Below are experts of layer 4 (counted from 0) of a mixture-of-experts language model. Rows are named router (the router's row for the expert), gate (a neuron's input weights, with its number), up (a neuron's input weights, with its number) and show model dimensions 0-255. Each number is 500 + 25 x the weight over its row's rms, rounded and kept within 0 to 999. Numbers have three digits each.
Before each expert's rows: a language model's description of what the expert responds to. This comes from a sample of Wikipedia text that the model never trained on.

# expert 45
It responds to: Letters in foreign names. Single letters and short pieces inside transliterated non-English names, such as k in Yekaterinburg, uk in Sukamara and y in Umayyads.
router:535512489474505519479518456457460554480483488488512482499517535525488507471460482461516473500504499433495525503494440482518526483473517453513508530481488510493505491488526504532587489506529476532531506489507510469492481501487524532497511534548499511490508504503513494477503499528436495493549542536517501539495513453505509500504489527514444496496452510498509480518487496530458491520532552484499471512517526525481485515490505510509469537498499488496516527484538490509527524535472480497529508514570537489501470511541486508467491460461482515438543488480497503487509525532478511503468530472516513507476533477503510513513500498518513519507515486547536490504496485534502521514489512533550529477518490490522513473538512491491486514480502500464450506503558514564529497496539502
gate1:501496510479513475509498449463559481524479491510477482544514539496526503485510474518477540518524503480501525507503536508447511468499503468478470532529502529545484481483488496516483482521499524501539455507517492485463524505519491507479499453511535472483529551440561484493467490514498572507499503466495500498484528504522502483522528461515522526510491482461536523502505517465507509543493500502455459473519521503496464500474523496529500485459549472529509522487501531537547547461495503491493488451503451507470505525477469474498493483484498461477504492505512485503479473496524494502478473533493489486489504502494497512490507443482523488484528453457501477474466467527523528459520520519525543525514472543504449501498473491532497503496494489511503497482512519486567481522487564
up1:513499476473468539453530482450517472543463527503493484498474530523481480508517483510461530519516488527475497518497558487529498504524532479493445521485498489503523453487493544544493458510548481478530441494487502453480520443514488549507491473469472493490512532459518470514479498495503528495486490489477536482454521469505491526493489537512512500505521515484510522539462485529468538483508444487459495497481497495519506500454514449485475503492469472528473455469486542490504505497538528463525545457514518495497466540481507508504497488533517513485521493484460474502495524471515496512479499519510495479491518486484544523499523490514470514488542512493479480471491491490506512488493540529495528490466498500530473506437464437520478511493521497474511509491477486505458524516479559
gate2:524514511513518495465479486546485546527527505541514522481549539498491472453484515515563478559505512496485527505467497477490509521483507471479524492493504532519513474493520527529491489525498486511507493491505519534503494525452516538535495505509502520519528465498517475528448508510492520473543480487517494519467497453523511525473518506501474514479504454453537517520567509461500518472504470491516475487498437542480496482504519478494515511526468521490453541506494499507534525501524502519511532530502460524448543510483475531497508459473494496442444514488440520490499512486490499510469519499496518506493524513483475496489490525482483508512492492476512477480532487547499496535489504433516550507500501503499527549479523525465525534486549460490484549500503486510458509494507541
up2:480505474547489523543503512485423475495480498487536476503453495522512524562493512498493525473526472491483465499531510539477489502464486493501457459480491489487483510471482474513503519472507526530490559523496460466498505524482461479453492464467482485502481537518519475534546518503446491512427510483509483496499504522474496506498508527480551468517493520483515571474495500516477501555523496488521543498511523464498501519470495502525531464507498499503492452510523488507495464528513508510501517532508508521509523492484496474506483510505515564529532491561502529516507500477518464474556504490489510484525503531484494478501503481486478526462512537486462449537476441461512464490521523508491472493522507481445465488523502502514520487494499514539507477513487500484517526510538519
gate3:536493522504517471510523503481510487492542498527548478462532500529436494493492496459482507494476482483504497470494463514480514498498522461510513505488527479475462486472540559539506507458487483526481494475489551505519485492551475531544477492486550483524509482504503480474459497502477501511495527508565500500497481483524527485510457513501513469499521523512518512516475485481490505508488475443518525518525516475479528507527541485501547495504532541451512467493468536539495522483497523476511486506532497499504486456469527537520523506510529513477458495545507522492433502554512522541490469474508511545518509529465496496533478495498548448529470517488488503488506477467511489535562461524469477477510503512492514465516492491534504498508486504501547457491526458506483538489524498
up3:462483493501501545467490490486492575519470489503463511517469459494537526501510516559522468512515529518531518539503517493515494495514491519474524478495494520508565549522478458520462498565506552495509472551511467474480505510460508474469534506511476511484515489490476527524549495463529460466493491461469512521522531538493479503508551492478501493470502477509481522516527491524527485507495511533498498502475481493513489483499464502507472490480471500494471496486554463508517493544498476499503520477471480479503532560514506471461451516498465496523556497465498481526566507454482504468510521508488496486477496458547481488487566497463478523491509499528510493497514509532494507513487525497485507525480527485506520554498530481473483513471494495526474532512467502472532478504483502
gate4:497528496480490490524508453523510501510468516517517501498524510522521536483540481474527520486541523502533499503484471470461505516550482496512506493510436502518488526526529539491538463528488491535531500527476531517487483504523463525514471484499528516501480495528476508540525505498537490531529461542505506484499494487487542509512506520537516519513532516495485534485507496489495503485496521555536484506480510563508479476455481504476479477456472562523452488470476506471519452502515484503458482524481500489486491516491484518514493484478534531518477479553517541517510457493546487503502510481473459487539484459502459493468488483482517502466540514471488492469484529511458454458520528512522453532524499544558502516518485481508439533483493525493516536470493488521514476493496551
up4:521530499497475508470511541497501530480439526512522498503498525511485488505524483497530475488493485500509506503519493533491498514552474522474498474526501485504469495491502477462510495505471535559497491501498511492531484507534537517529439543529503515493520481536496533524530539503511483527494498511532500487493520511462499486549520488521472572449527504486504508517489499450491518469517525501523496475464538532526481455449527458497427466482483560509470497497490452474536524522518469510512474517505530490469492490498477525471496527524499506483478517493480520522477480477508483500503484487481492468495459488516466518490489458485513530486503487485487520455527527516482456480537522504537464557529502491523530519522464501550477509529502498508544496419468525520490508499526526
gate5:499511489515482543506483533510472514477496499471459509517486458446492457458492538497499535507487476518475476501493507498546534516443499457488530444514531504520475468489491485452483443495458515536508513485479551501451461507461520496511499490500495511512486486524495469504474438525518495511499504567500506490514539526521499479496519524480502489528449558482508491521498520492531499489490505528535497501495463507491508447459497500505501473486506479491504519508472457515513518520513509507531519492510495492502485505469505541517495516468501517525426480513498519544542504516495501488496548535471504476468559481546482486501513436496487499441472526500541487484501493509508477517497449487489478525508529514495498476485510493473516521488516512516477496454553511513526542474480543
up5:492496496468541460471524503485526538508513487487531487536469548513494529530474463513494487533503511489472523514523478522462496514527508537516473513479530487497494501514440511517481548492489499454507485513496443486530476446477445489456534500477463478511530527486501493524492540494515510489487517486517498481494524455504447530450484532543506495479528458523490529494483465510473460460515505481487505534503524507471466515516507502500493489527528504490552498517509505502448524522517463498474476492476530530481522488498473504474508503489461500481529519497535491465486511511479520526473497471553484538541430534495528463508514512470477508516456496529495476466495539509545512496517536503498546551527496502512524524517465485488547498514526489512559508494481488490513461519493492
gate6:488505499519508525462525515491469536467497527505506513498498497488453475493487530427502492503496483485534516474527528475533489539503501468507511437511438484508524464517539486534530468483529472524518493492537490498484493515510501476495507501525516522483525518511514498513504466537475443524521527480516517516490514487499537465497480499485488569491494497483493513478492484500507529487501506474527513467503528531436521527522550507538532499479462477517513513462541515521536430455527479529513496472532480537440506512506516529529531480507440514515520467471512477515502486532515521451487502499486511493477471492466491497512505509523506519524473483498534517502513475498459488508506510534500517495541523532533479473465494489517485511483531549484503487495556540479536516568516489
up6:484525542492504451508519540501505506506507510516520516529501482480485506492501534471456512486496500480488482474537465536539527453495526527511511512491495498527515462471558499534509508502506473521505525500506534524528480521524560438488530459484508520522473497512532521513486495518484468551510483517536497527474505485479471493456503457474480482483470497512517497489515498526532492504496501469510522484503543487479469509475544530539505518522502488547528477493512506508555484484506490500514501477565542503450588520507495524457508488513500510474482513447512500513518489517518522521502515504486500498495485492497497483498511500540554485516463531504545522449495494503482558516470489563495488542508553557495515492507495503545557501496496526520489481502519461494497485529520464
gate7:495524512488455510486530505453489517484538504530503518514525511505555512471471496516556486530535462498545505513535513505521479477524503453498522528477510487494541492524462488484515489511494512464502485516520489516444489499516515482492511524487521488520529478446493486473487475513475476548487486510518541463477488521456475492473534480471489533507511486521456500475504489528527490476522471453527542497494505493524472468521495481507489489550505477492495519440486479478482534486527542415531525513542491545481508517511467498493537510502506461465496463512482446531511484510494467487486490484484507446462517474450469503469515465508465499532538544466513497516533487520447492520488534518523498496497531529487524473518473501496473500469525480491534512504505470525508491473501466
up7:492518541503493509492548479482484506472521501537511541511535504518570511467491518533572484530515443546543531498524482487547483477525499442491493514454496488466524517507442486484522506526500499482495470502513500508466487494519497485488503527470538501497559520450500534490521482523441460516511475510517494490480485504442498500461524491484505519467509457526465489495513495543527503500535493453516512524491547496494481479508485494518503484552501459491494504438503492488498537467528527465534544506516484518510531497513486508504512503522520474452466455510482433528493491528505463491491485490500484472453498477483488510456545463519460514507513538475508511508505478519473475517482502488528485486530530505479502481499482512488476520486540492472507492517520498508486478465494512
gate8:466528519514475485531504508485484485464511534491500506499433533508480493482522538511516457456509497479520515487505485499465549516520481517468513523489484486493478529485496540513507475479507535505507487504479505459460503447444507525552456544479522532529477511490494498458471477451465488518515501481533496555495497452538493564474482509470454521487481481487504529528473500483504470511491554432511511511492518510493477458455455520534441495532496485525507484468506496515492487486480430547517500490493470461469470500483480520510492480502525483481516489500490478504486511472487496465501516507468542491502503526505520484482478529508554522520488495529491519471487456506528539517484460519513473493458516502484481514461521494462484507497490507474488512514474492480514515541497532
up8:517502490496495528485515499514515487540542501536488498509541471507520530517512528503464493519482468529506527463468483498534544513492482475510550501482524538492494506513516458526527495478537522492475534481489493539518503530480514503453469485476508492445453455478448543497490488469468516484503499483518488487481476513484479518453561478524527495514511532563458482485463522504494481485515517487482521532478485491516480519445490498491452485474515511515518485545513479546486518476503499435484487512528498507465475516483471511486499516536521457459506527486486499488501497478567477527506475499485483466487473529476529517477496503484475470484499481509521496555530494486527491507510506495557459486550516486470505511478480463472534520465522497519493451496521498565476467491501508

# expert 31
It responds to: Mid-word letter fragments. Short letter fragments inside longer words, usually right after the first piece and before suffixes, such as insp-ir-ation, ent-it-led, ob-ject-ives.
router:506541489480499525524549464457450517487481460488526490476517532514484535459466482513462461523518494468460537478498505473535515489487488463496531532539547501492504473488512490509518506504545528502494509485501544490491464502507513531520494499518492465479523505494550497461515494516510535483519547472500477501501489464515491497530505504491515499520410545537494492513474484529449527481532516496499444507525515520475474496506496474480452530469486487473479496452465514491497510521476504512518502513552528482490480561501444488483505474492490534442526504487464506489507510468489507536493482481518499519454508506498510499512477478476499503523530468559500508527526427495507509536510492510510548501545524526500504483522500536488523512483467512471512503518559518505508506494517498
gate0:507506452460478507475574496495489521472499500494488477479525515472464504503504546513484477482494497478491496524538523493555519508477504497456508459496528493507525515485463534464512479513518485476529491491503532505483478530472529492475497494500547494484484498513509484479456485484504519501488571481487510534501495456492538487483561556485483466486520509492500521470455477479458471488513500541485485484505512530562487505493495443517455508481504513477470532471473485478512512477495538499514544501506454481456496523555520456518507489470470525523474507475500523497556460503533497542501475506507505489542505534480468462514477502502526538505435505507510480560577504488516509526523538492519486493487484517510514517520483527492504524497497463515527520477517512509507507508493520
up0:520477495498485517529509544495470519458519529483526515536523489478496469519478520488490463507484504536513518481511459483519503511482538527500478465507455473504488465518492501513493462498527505525525504515508494481514515503440505497487448575473487509472507460546469469494479522453483496538521578520460474468457540512517490483516547494544504539529487469474483479526503510468552467528500485488484525514535464505469546517482487544485493544487508537501514527521519495490489508512505517505485480469509471481495491502517459500489474524495497515494451463484504499503474481512512515491496503545534466492521527510443524517488509521528486465474503515505532517469505495532507545540553522475480548510465492532507534492528486501553484499476479461506497484532507522500473492485462491
gate1:509498486461512475523496463514533505493443497499466531538504512468541515480489472480457494458488522528494520473540480529502528500501480484487485491452499526481493498497466514554457492470436478544497488499456483473467518524489514509536532475496478514506481498480517469544522515466466508541482511487504504539481520500499442529500483542468531450508506478514511460504491527543451503484480513526499541496501498498486492501506474500474486512503495495474529515464498531506495516508497498521525476498531499506513513501478465469456509488488482508433522467502467472496497489515520423475468553540522459515494513496474504486518476497479498476540483561528444490507480484482461465507516508429502508504469506504484570481494499528517509516493489499517496493502553521493499502514501476
up1:505461520512474524476488549466498528536555488503519481469520469522472509517525506509512506544506472436526456549480518478475495507531526520494488490546516489511519489510509484475543535494541482459476524487494486541514491507538494513477480523505501555507520521493456519478486507536536473487524485535524510451506521498524512483507499459524471555496448495517504524531496441478529512543501466483529455506491440454531516489485498476499507482502515532519492469496525500514475486511492501487509480488476479523491495492560531522523501507525496516533499544494521535488505537470496531502515487442496526527505484539489499511494520533520513524491513487490550464511555515531532512533467497557487505462517486477494485512531483495505498523483484527446461493516473499472512495510487529
gate2:547530507497521450565478536504507485501515483477504541490508535485501463474487519523518487519497506520492517526503484505467513525509445459472485457501519469434518495504483498549511449499530507505515446501496483520504505508518512512507478516523462483469529526505510488442497477529471492514489461512526472500483510485546505512509439526480499496507473521536469485498498475519472507505480536462472504472496563503481466499515525503489514455522527503529498489517485488510529460492522539445528506501471517439500478518498520490513520486504488466489534489507511491545516552471471514518480493468529544504453500455517539529525457491511466502485518522525473475493469478481467525474553528496495497514498498493503480532466497536501486510499490455502546526499548521505507520470540513
up2:501505505483519493526504517519523499513524494488496513499487525492510452474481475493525462513509534511465505517490496519470441534527483468489489513476489490514521530517517463493474508470473524485456477467520456522547513518456488502495503476519548493476527515505530533435515534530516460518476494518510537470492504471548515568471488488540495518528505547506481513534480503497478483504469471505462514452516536518498521484526547495479465497447460537506515520532484511515518473487537521503489542475477465436525470484463484522517476439507491532494470501471494491534487529474518503505495499538515501507469483497469543500521464513483511493485536503511485510544456506496551508514513519506526508494499483538513487520486505477523494503495500493505510572456559540491525488520509492
gate3:509509502507491510504514502494437520517504500507503511476524529494553549481471488486487489523504478440531493497460477496485548480479514508515518505444510507490473520475509479513493510483474525509489519477469461543468482531516494511492506542536496520444536516502517550526461496505497506531486512453493537453492499508474461516508521516471499558495474502460462505484474568506523471517514461457486493496528557481507491470435478509518475489505488483480520492510481514529473569501512510462496513454485511502497503468507505454514522473475490508471526495492492477472506519488543527496553492490500514485506516539537516510503520520489512460481492494556478503511506429486500481508538510510473513513508486505492517462500520487512519477496458531516517477462525487549540524472543494
up3:513512523470524508511551521496453500512463486519481533507499481509546555493465513483531467505480458470523476509515509504537511522528526487525501518536486483464501535498473505488469510510502533492480497485509484504543497491503479544496485497518487565500508492515516518500490541513501510520482469443524526484477533480486488514527526540494510544494464534457491502508494542526517499493471508475536494505518497499536512458463507500504488519479530484507528496502490478505486520473530522453515454492488473498487497496531517519536485491521477545487481512481443446460488505487478520465545508518482514523530510500504490489494522493505520511486474493535465530500505484411491481435543520528474496547521495509520523449509483477517507486461488498489509500446455498564536532468534468
gate4:461530546515513463533493503511489522505470457494463496531459548489485522502463530515504518494499531505495524514490467449534534494491452478521551516508510511526467507499483484517536471514527462521552490488464490479483522492494486534490531513509526492536499533532506504535520534559479526482492479516504471517522534532538498540502531468496511464518485514537486512514510495507539513487483457492472480462499521502454486465542500503483500544481504494536457484496453488523483481485498518513496481477502468467542505495536521501523513504497521540509471501466540521505476500448518505471502479538543503478494530504549489460520465506539497473471492501524481476484520474532483504541487534490537552516553530470467477519518504535502484490502509481509490538472512460464471517529493504
up4:454501510522492486533501512513471515531471448515501505541484511542481501512419475510497500469516453516495506508481452446538489490473481534476540513514509538509462491505526507480529481499463530513538469508490495503518512522492520464476487507493533513545512490542494487501504522507506480476482546464503491516499478453506496460531450498522523526457469465463493495470502522506493478487489500555502530513535496537489447490515486504505476468468479459518517524503525435471466488537503474525491477503481507500500460557468523500523481499465445565490444516510494500521509492468504528538485464460514530508524517542487516477489520515489478500499516477496466517514509505481508493493453517521537504528515487494475468482486517525501510516463539527493501535504546478511514496525516502
gate5:487496488505470530538490511502473481474456504499491504513532471519451527468502506502439476498501485491490472433525509508532511496513534534471523503523471486551507513506471465475474462452483538493493506504511454507542526492493486506484488504518499488457486490487533493503532492488500488470467490504485528538532526463525509463498520503525531518554499521483451547496473489516493512496540501512477486474500504464521483500470519509418509487492483497492500502521490522541509536514510497439525480511484513522460455486474470472491524464511485508437570501530499471464496508535485476455549506492557503515514516500541533502477485511522499521471515458446527490495503519514507444492507484545483538486494490490519501523512502471531477504520508506500497440504520472522489503516509509
up5:474536500512502502536503477508470520501525529475522516498500503533431557491495504482452450501503488529482464463532505525463495477496484506480505503533491452516489507500493509477488486457476499484495517472492475478504533489517519532523488509513492461483468495516492503465423474493477469525486499487506494546505526491509566439467530502488475510542523574520504500513518497527498545479524500509506518453520507471526491490494484508471530500511503492535490516485480575554541491503490543417480476501497494503500461488492490522498516462479501511471481462494510531505507533571480484477474474455507475486518527486520511494497511474482502483514492501444501511478488520508517486487485440540485508479491501525476470517501498459511502487537497518520534477476493482508516497507456491
gate6:515470487511481514495520482499461521444488464502527514508525486539506538469440500469492481455476488508485518489523485490476525492522454531549443516548464501471474489500499517480493509489536487518485516525497473537458485476443529532490493531520509516519536476487524492505511496504480520524473479498506495518513504503528477493525463512507481540541480493499530534513506509481485512465535557478539473446525476508516518468498525482514515534514501495521461476496513480513532515524478498483457518530484498526504519490543499485440507470526477524505496526484545496498490475447553530525510486457463534518496510497506478460522561514502500486485536465488500470518507451541505489504543489542522477516480511525548493495511485506511510451509509532469565513493510492509509494461510525
up6:530490498473498502486503518468487529574535525515498477486488512476520486509531506501485478498494498513512520491474535498507521517515531496526535466460530479511484462458503484462529490520478494509526463502524506527507512545557497468498512479503507481507483482527458452530493509489527504481447534529519516497489520530499488477474480479538490494428494503512493467505521463485482501523519455511469520544468535521451485487514472565475461499497520517511475532570484473505467494486480518514575544476537520448487499500488526497535458502484538501493485503494482546529469498530472501508535482496483534542509491476516478525527457456506535512507500495509511456463518476480509507496513468511524539470529481493483512550469495502506517521503539491530481477535511510500500518502506481
gate7:517540528477497472491496482491511509465537496509517505523508492531508542549544511482515509486501480480453483463453484465504476473457475484447535501507544501513523476489484489489508513479530501517482521510482476515517552530502518465428563503540525522491523511492515529512507516528495486512506524463562528506498503516530498541511526513513470472488472492468493492501469495508547501494477507506517477512508524516476473480442488506495521445488507488454458534503442464548526515530458518481470470487495520490530517491490473498488545543514459485488486508498465562528468507480494495480486517473526479494511516505527495456502511511462517508548489489497512500506538457519524481452473539513498465489507498494466489487529529501536493515495468539465517518498475495545463505497502491
up7:493547517492504492512518534468465500474525526489533505500512497519505474515521525472499498498454514462463461496482503493483468452498482498473480513492514513468581487494453516516536501483512495509470520526513496475532510513491497457465549489536511533520491528480532470487478518491517544532495506477505555496521534470493490509488496554503491507476459521505486498471511534497525488512470496505536471486508560474471482414475490528514535474540534449527506496478478437483422503514474521504512483482483498455489497471519502532470521510495510503495527474465484525451488509505489478519489510495517506490525502511493516448560517498494516505492508494493498499457514501511449482501499526490526538486483508489478476501525428513478545525518518519453491482510480514497486481494472511

# expert 0
It responds to: Mid-word fragments in names. Word pieces inside rare proper nouns and taxon names, especially biological classification lists, such as Calliot-rop-idae, Loxococ-c-us, Symploc-ace-ae.
router:532526468470481517519510463464442527476466469511516461471522546529495557474477473489490457517530533491472501452489497486488522486503478486495522544525517484487489480466509487518533514505532522548497510464469536480453455505490518525505518477553449472481522499488528483484491496535486517513504531486532512516520499486508450484519480524508489452547459517540491463504472472518459510520518513461516491512520507525481515515489512462467488510474496520493508514475485515490512523520496493519505534526542529487466475510506484502472508490466484495449526491452479522464530519464465522518478479454518507508485495485498530521498488466492495486521516484528514503552502482502468509545476484529517528463524512526524534475530533546484509533488475520485462507532535536518533522523519468
gate0:576480514497515500508493492480485509499506514500510507488519461504468502474532502473509482534507526495534496461483446516545456466467499458470557539466529500516512470503524492546507504491460485476453494525531561481514498473529482484535451511462533489503514521508465508538496533503494479488494481494517526489524521507515459482483507487471532523482515540463473488508541523431483495506529517491498457471485480494491497526520521437505470475484470491480502512503490487483489517526491515470481449505483529532517531520522510524518511509455489459459485454515532503510482533468491500501483497481492484551520517471505526529565539477479484511539503527489489524502523488518489481485514501498472499456497458510491551505523490466482495519463482486523470539527500511460486503508483461
up0:522513467516492523499497498529489475529520484536554469494484524504559467518506472491518476455430518493471513530462515479422495545488511500497468525502493472459497475480485508499507512548537487509522518463455484506489465514463499448557528510515516497477493484498522510488491456460522488509484521526491516500515494473505516468517487510496534507510469476501550496454463502487513531484501500514486496516485512471476488502472499550469498538523528539524491503532502525447522526492516498504463534467494488503489462528514515465480480482484555493508503522458516489481502492544513501526516503509503483485474467547501499431481459477542497511531500519491507485448488482501497491504524525482525537538515514478504485499527509505537516566515509544470469461523509456477505498511513509
gate1:525520530504509483513561480501507505485481525448500490480530509526526473534473455474447453499503502486504472493497507508471518508491492500511540501540481521512527505469444504506495520514514525528508480471467529538531469567535560483513456534511504491530520506510503542448470493507501506545467505471507551487489521468494509508483500506489532453458534521506473488471481534546492505509508470457487543507498486529535510508480548481465470480515474458516535479504510514481518505467492500518501470487511486493484503535510470509474542474490478546516499473477510510525489534517489478524470470511505533498476499477517515543496525486513530484439521495532514579498489527474495497502481481497507492531467475473514494467478495465495497510476532528526489533512480511544506509526529457
up1:447514503484492499495509509514537549545497527497494473492517465493464495507516534497519499480524483481498513553518490471528477507531517511503549467519517490452523515465512493484533525571493521506536520539500517519512508500495465519491528502494517483475495484505454474502505558507485520509503537529575502478497489492461508506476494446532515497516474451517479446453497519514524515499503496518471486498484470485481488484569457514480526477502504470449472550501496484563466491498509510463525564477480497491514499485495477497479476500469498489500527518525508458511476485558514482485507523526459472482498477517494473496526475477503550529536438484494471508536520494528472542513502505503482497478510519503476487490529505508470502511480509519499465475548503517517490542515496457
gate2:528523511520515500520488509486492462465531491450488485510475547533487487504494414474487520499510513538466534489485541493477546500475473519528541509518501477467511529450503552504487511525472516501502442445513474492494498490514456487478473482513517533474492464478522522488465530526551477504509512481532486485505501476476489472441453496505481517498491464532533511479540476512456554492494496514541502558546480507486485519499525517553480480490512504530485495512541475519501480522478477496514510539482500498500511472517501477492483475494456507539521479487505478520528504514470482516485510515508526512503484482481487525499515527525466451476548499521487494460499468523504521522539516543495536509436480539530506491559484522507494494523512527509468503528504503529520480482497528
up2:483536516511517493505458508480517472484527472479475483486511493528530486465493461501498509500508526540483471515486531539499563552483490547512548476532465504481550515494467505518485473495491511534545451497449471507492497505509479468458475507525545523518507491511540526487516544510525468474503526521483458496553510471494498462477504517505489539513455478549536551512528519538463545512523511482505487527545519526484486532480526541549519491476475463533461538495519493491499449483462491508496480514494514489480529491514487488486472469500477508502517504479509479513541506503471512480521473509514498496475464478510516542491524500493476492514538504489526469519503475505476517512507507520483485546475494524522465476492455533522467511548536516487461544496510465478480467479517496
gate3:502483514491514507541468544458527520497482496472523477509545504486532536485492505515513476491507527491524483537533495470483503524498485499570524526504506474505443477512507495547513469525470492529484493528532508483467541479499517481515497452481517523461502527525489508510425504544485511504488498552509480448520507522517505483477499506531517524500476508515499459500482474516479466493490468508534510500488489533456510484512566494482495517509464485526512485474484528488474525453519485506516545568544516511496500495492514511507447495446510460482456538481507468456499519522506510485499505530513508498456464523495500477474499468523558492518522517479476504540506478490525544504486504542535492517490517506540463502502548486480467540531479487482479491451506542500507515492503470
up3:459518520528482486487504452504484500540502513482483468492454453539471457485501526500502486535472480533513479476458486507517466480513497502473487515492496499473513523479501496477512493483551502488530489488492507514492481513479532542512494538505486500520479463487498496459545536475528459489505473499476475532516494490494502513514472527514467461492558473487471553485526504431520470505497556459440486542520489476561469476521463521472489489462469525524477490523533479503494526497484487518511491494505490518507467552501492491503536494544512521484558428505508515526514491512506497489507507507487495479573519473475485543517492519506469504521507508519490507492515539495451458528516496469505529521489462512494514494527495539512526481487503499522477557523475456490478480503487470
gate4:497491488489525563501453496489496504464482517539483502506477496451509498476493446517528541514530488453487527521542474508511502478513524482534477531474513456527475494475496507502540454504539504470503497526505504447490491493542503529505483482511502495484529535445486520505487511509526514475524551468529508502540518463510454502451559492488487448502505451558494440486520514492500484505508479499517507474517538503484468452529473474507521518487527494462497513523533531534517497516503481469514459491470512484502513500476523491513485480488457527517476486530463492509514482491483534468504510487516517504558487473504515503530538529487505520525463491497495491484509473492463553504487480481503487497469520457501522470508527502503500549468428521532541500475494501493512470509517543
up4:476487473556496527506467510478523532505525509541497503505473500519516507488488491556507502489564486482496523529516501480444516512500502503498517537507542528532451461478462501498479463495498457491514517509484491519514498507525532503482490505476482490490501459463503521512475541484504502474525509474501504519528484495438492515450460483498505502491500474533504474524504504463489483499491490507511467458520503463474528453497492482538530505494505500499516541462555583476479518502531514497482512530455536496511505492475507520490495536492489535531511467505508523498463471497499522506496515501472453519523487472498546484491535475504465545443519511436485510506472440474491494519506463500488541508539517465492526474507539509498514544485512510496527543505523502568478457514501528
gate5:513526528514497437514514442486492541477518527487541512513519485500525513485483504514468483479510528462513426509508519509466524505507503509508514524475492484488501501482497471517497495529505487516494515512479467463577517506468488509529497489483492461488533502486525501459467538499539521505530490493482507473514455508567512507535509512501490465510512479542483493527491522496522566517465516505540472482511534466455523498471475454533498501516511541486541476476482517515540508471530476515523514500482519493455506457547508480492507501501497518503496478493539538521504548472524496531469545481505509488466473529495500517517497503523527509506485509506488528515521503500459524495520514464536555490486528481535444498471476509482516542467517510486496545511553468456548512479529510
up5:554492473504527498512460481488500499465522510508544482537459534520491523508495491483498504541521508450530533449505492512518475511493501508485520523505512559471501504473486507455456488483503547487438503502551469494510545527490476451464495505470482476532505509515491539506493513465530510502473479485500459484496540488511484505518543503505549504517466496470500514476485504502534497498484520534470466540486494546480455494493518509497487461505436519475511532507485542499458493537486501515490497486467469472522483526481457484518472533496471480518565467483503542493442484506501509512524502519506483485493489493488479480539469483484462506524494500538488498475481452462505452476503556504506448510469548513477509490485499535509501462500494497495507525511500522521520547517490538
gate6:471518499481518523467540484535505509498467511470514485498510518504504502439475500472542478470454453546479522477463532507513500507506535476484488512528522488452493491507448537537485487518497496476510514413485480503519520460523525526468495520528490512456531520461482543533516540467493566470500540473500511536500504528497506523490516506484492463526487515526506511502439476494507502495504506499519474480502526548529525496496471447420463487489485515523504519518532494497495537549460509490497496500489477526509466521518492535505511506505496510500509503428520509513500506489485484526513480486504506488525523494517487509516485529540469458489469521538564453524502537516486470454514484523462523506465506499482538487512492519506477517514523515504465492493515491507491492513531480
up6:456497490475471475499490490508534522502488492546510499477491511503476509476508473487507523502496480521451484462484485510506505519469488489505519497465577469496511498528513513467551510505500467563531488517481478498492491422493487511540510486503486536489484483519444528550506498507506500480488536467510561492458458467481540507491482515511491474530536489512479501488484448488470513472477498474478499526524453492460504513521458459437538504502506513482468496487499516479535483448466486544414525509509475530483490540488531518498479472465532496473485475454509525502463507485455518521510489514536499499503520490485460498503457482535498485503493515526494551535529479520517483463503499497501517506462518494471497468483513501481470501539512499491514484500482460496526495520496476
gate7:450534485456463519493476521539491512490494501508542518503477532499481511471478498490520486467522521474530511561498458466495518490493505526493510558511502512493498502508510532440465504498472508481536522517515536487488485484480526519509542533526539500542514500488523459516510535504533476489478541511462488473503534495583564485464464518483512518460484537476533459488514469515483533503482483540454546528540500489484487462542509503479486499497487483508524499495516521510482515497469453509509500468531489471529528478525455514485496487504522487482489515534550491490520450544492525476517479487484530483495517523490503534509510481510467507466475499477551510509511509504478479494471479509539505460484542476505479485557490503467513485486463506513534482504517493495547499502458478
up7:531506540543543460485505467544491531482491482485489441506521493509464476522497481485456517529528478507532456500503532531538515463463500514512488520537504496523541479540495488506498433474543504483440516488500467498507488482516505495502533474501448473514517498522536450500486471487494508503482491461529489507500477476487468499514466519504481514504466531497514540472461492504518523476484520458565509517504520473490464508497446520450507478502518469540490511495508471544469572468535504512494503469497477499518510509503500525461537488449489471507493512485470507460448534488501462494492542502512556469499484459489492453462525533496480497503511514454476527484497484530509483507517503501507481502511479521493502533508510502496537516490485522527500508541479480492515521484544495